config.toml
n_layer = 9
d_model = 192
n_experts = 80
experts_per_token = 3
d_expert = 128
d_shared_expert = 256
activation = "gelu"
moe_layers = [1, 2, 3, 4, 5, 6, 7, 8]
router_score = "sigmoid"
normalize_top_k = false
routed_scale = 0.667
balance_loss = 0.000429
balance_bias = true
n_groups = 4
groups_per_token = 1
shared_expert_gate = true
init_std_router = 0.0122
lr_router = 0.000834
vocab_size = 8192
norm = "layernorm"
norm_eps = 1e-05
tie_embeddings = false
optimizer = "muon_variant"
lr = 0.00795
beta1 = 0.9
grad_clip = 2.0
batch_tokens = [65536, 131072, 262144, 524288]
seq_len = 256
train_tokens = 439800000
steps = 1858
dataset = "wikipedia_en"
Below are experts of layer 6 (counted from 0) of a mixture-of-experts language model. Rows are named router (the router's row for the expert), up (a neuron's input weights, with its number), down (a neuron's output weights, with its number) and show model dimensions 144-191. Each number is 128 + 24 x the weight over its row's rms, rounded and kept within 0 to 255.
Before each expert's rows: a language model's description of what the expert responds to. This comes from a sample of Wikipedia text that the model never trained on.

# expert 50
It responds to: Section heading words
router [149 117 132 149 124 118 118 147 107 146 104 103  91  94 121 135 121 112 128 139 140  75 122 113 176  84 121  68 114 114 119 157  98 102 114  99 140 157  72 156 157 115  96  83 116 127 121  92]
up0 [142 165 129 120  88 115 102 177  95 133 127 130 115 161 120 123 140  96 149 130  97 123  50 177 129  97 174 139 113 117 173 157 140 156 106 146 136 110 104 151 129 140 128 150 145 143 120 134]
down0 [169 134 113  92 157 132  85 158 106 175 128  98 155 141 122 157 142 167 122 144 139 137 149 136 172 100 121  82 142 116 148 107 165 147 117 127 137 175  86  54  97 144 150 106 119 116 133 169]

# expert 13
It responds to: Critic and chart sources
router [160 124  98 180  81 155 140 144 124 153 109  96 147 125 156 166  93 115 122 106 130 118  98  98 136 130 112 121 112 168 129 139 127 126  67  72  78 118 158 134 121 133  94  98 145 119 121 163]
up0 [172 152 128 153  96 124 151 111  97 129 134 142 139 116 130 118  57 118 118 126 104 133 122 122 166 114 113 114 121 158 152 151 160 113 117 138 119 136 168 117 130 121 110 113 152 124 109 172]
down0 [103 117 128 136 123 125 129 155 147 140 116 133 101 149 121 182 136 129 156 135 137 116 157 115 152 115 136 142 145 153 104  89 123 133  90 138 103 133  97 140 105 145 112 112 141 107 150 102]

# expert 16
It responds to: Main verbs after subjects
router [109 107 114 145 108 111 111 187  77 166 136 143 116 152 141 156 133 116 157 192 121  92 125 104 176 144 116 146 130 126 150 103  95  97 149 134 159 125 163 124 126 120 134  86 150 136 125 160]
up0 [130 153 142 139 133 165 114 153 148 132 132 175 124 160 107 127 100 121 108 157 103 148 138 125 159 123 127 136 147 105 112 107  81 123 134 140 141  99 161 136 124 104 123 113 143 149 109 124]
down0 [114 160 128 162 137 123 132  96  93 114  82 135 139 112 124 122 116 127 129 157 144 101 122 121 161 163 117 134 116 118 172 105  83 100 163 164 128 100 117 104 100 134 135 108 128 181  83 138]

# expert 45
It responds to: Article an, headings
router [118 121 128 127  90 126 106 125 123  87  82 124 102 149 151 110 108 111 140 154 128 102 102 121 128 108 125 109 130 135 126 138 104 140 109 142 160 147 148 104  81  79 106 157  56 133 115 119]
up4 [112  87 104 131  94 161 123 143 169 129 116 170 128 149 116 112 108 147  71 127 141 124 123 104 132 133 112 133 138 112 124 157  92 177 133 106 100 167 102 122  99 141 157 129 155 111 142  85]
down4 [ 92 124 111 125 106  88 117 140  69 124 141 115 101 154 106 109 146 132 131 129 142  75 171 117 109 169 135 102 165 120 122 172  97 161 152  89  85 140  97 133 141 116 121 137 133 128 148 143]

# expert 11
It responds to: Infobox field names
router [109 123 132 127 123 141 101 120  98 115 103 119 123 147 163 148 113 112 132 126 163 125 139 111 123  85  97 131  90 148 180 118 142 134  87 108 125 120 101 143 109 133  92  90 112  59 107  99]
up0 [131 120 112 122 155 142 165 118 104  86 135 130 113  86 131  87 137 108 182  89 102 111 103  93 133 142 116 147 112 125 175 151 146 154  83 128 184 127 107 150 103 152 155 120 106 152 139 145]
down0 [127 143 131 104 120 103 120 126 124 134 104 110 152 102 151 127 168 168  77 144 105 138 111 139 163 164  96 111 124 223 111 127 128 148 128 105  91  65 145 118 146 104 130 136 124 155 102  85]

# expert 12
It responds to: Verb stems before suffixes
router [117 151 123 130 117  92 139 153  85 131 124 108 158 132 111 145 109  96 181 141 129 112 122 104 211 137 130 125 125 171 173 100 138 125 116 124  83 123 128  87 111  98 159 122 126 105 116 150]
up0 [135 108 147 111 143 162 146  86 132 131 130 127 123 125  92 129 130 100 124 111 115 153 122  73 170 117 108 180 102 130 151 124 142 125 149 131 128 141 116 139 116 127 143 128 141 134 134 176]
down0 [146 131 168 137 115 159 156 124 139 127 123 111 136 133 103  88 123 124 135 138  86 139 141 134 161 120 148 115 149 111 150 131 140 105 112 116 124 153 104 115 137 126 125 113 168  96  62 139]

# expert 19
It responds to: Copulas in explanations
router [112 174 128 169 117 104  98 183 114 107 124 141 122 148 147 161 124 115 198 142 131 105 107  83 200 131 146 151 132 130 133 104 109 113 146 127 155 136 160 136 159 101 124 113 148 134 118 134]
up5 [146 109 134 128  91 109 118 135 136 122 175 106 114 139 141 169 129 120 155 135 149 121 151  97 158 131 124  93 175 133 121 132 105 156 110 155  97 151 152 135 109  87 119 124 115 153 134 141]
down5 [102 129 137 134  56 109 174 143 133 101 133  97 145  96  97 146 137 154 141 110  99 116 167 121 154 113 105  54 158 143 120 137 120 117  91 137 137 143 154 120 164 120 139 146  85 127  94 132]

# expert 51
It responds to: Article an, word starts
router [107 117 117 162 117 107 121 153 104 138 101 142 124 119 152 140 109 115 167 138 141 121 113  84 155  84 106 131 125 152 147 159  40 132 144 136 132 120 125 106 156 134 143  94 113 124 104 135]
up4 [157 146 133 149 160 154 113 144 121 181 144 161 139 143 119  91 130 163 112 138 137 163 124 123  98 114 115 102  92 130 127 121 167 112 151  97 114 142 126 114 141 106  88 121 109 134 148  97]
down4 [157 167 130 143 132 114 138 115 158 177 152 133 124 144 148 141 123 113 182 140  62 148 161 133 153 119 117 173  94  99  98 116 108 133 150 133 108 104 131 129 113 115 122  78 138 106 120 107]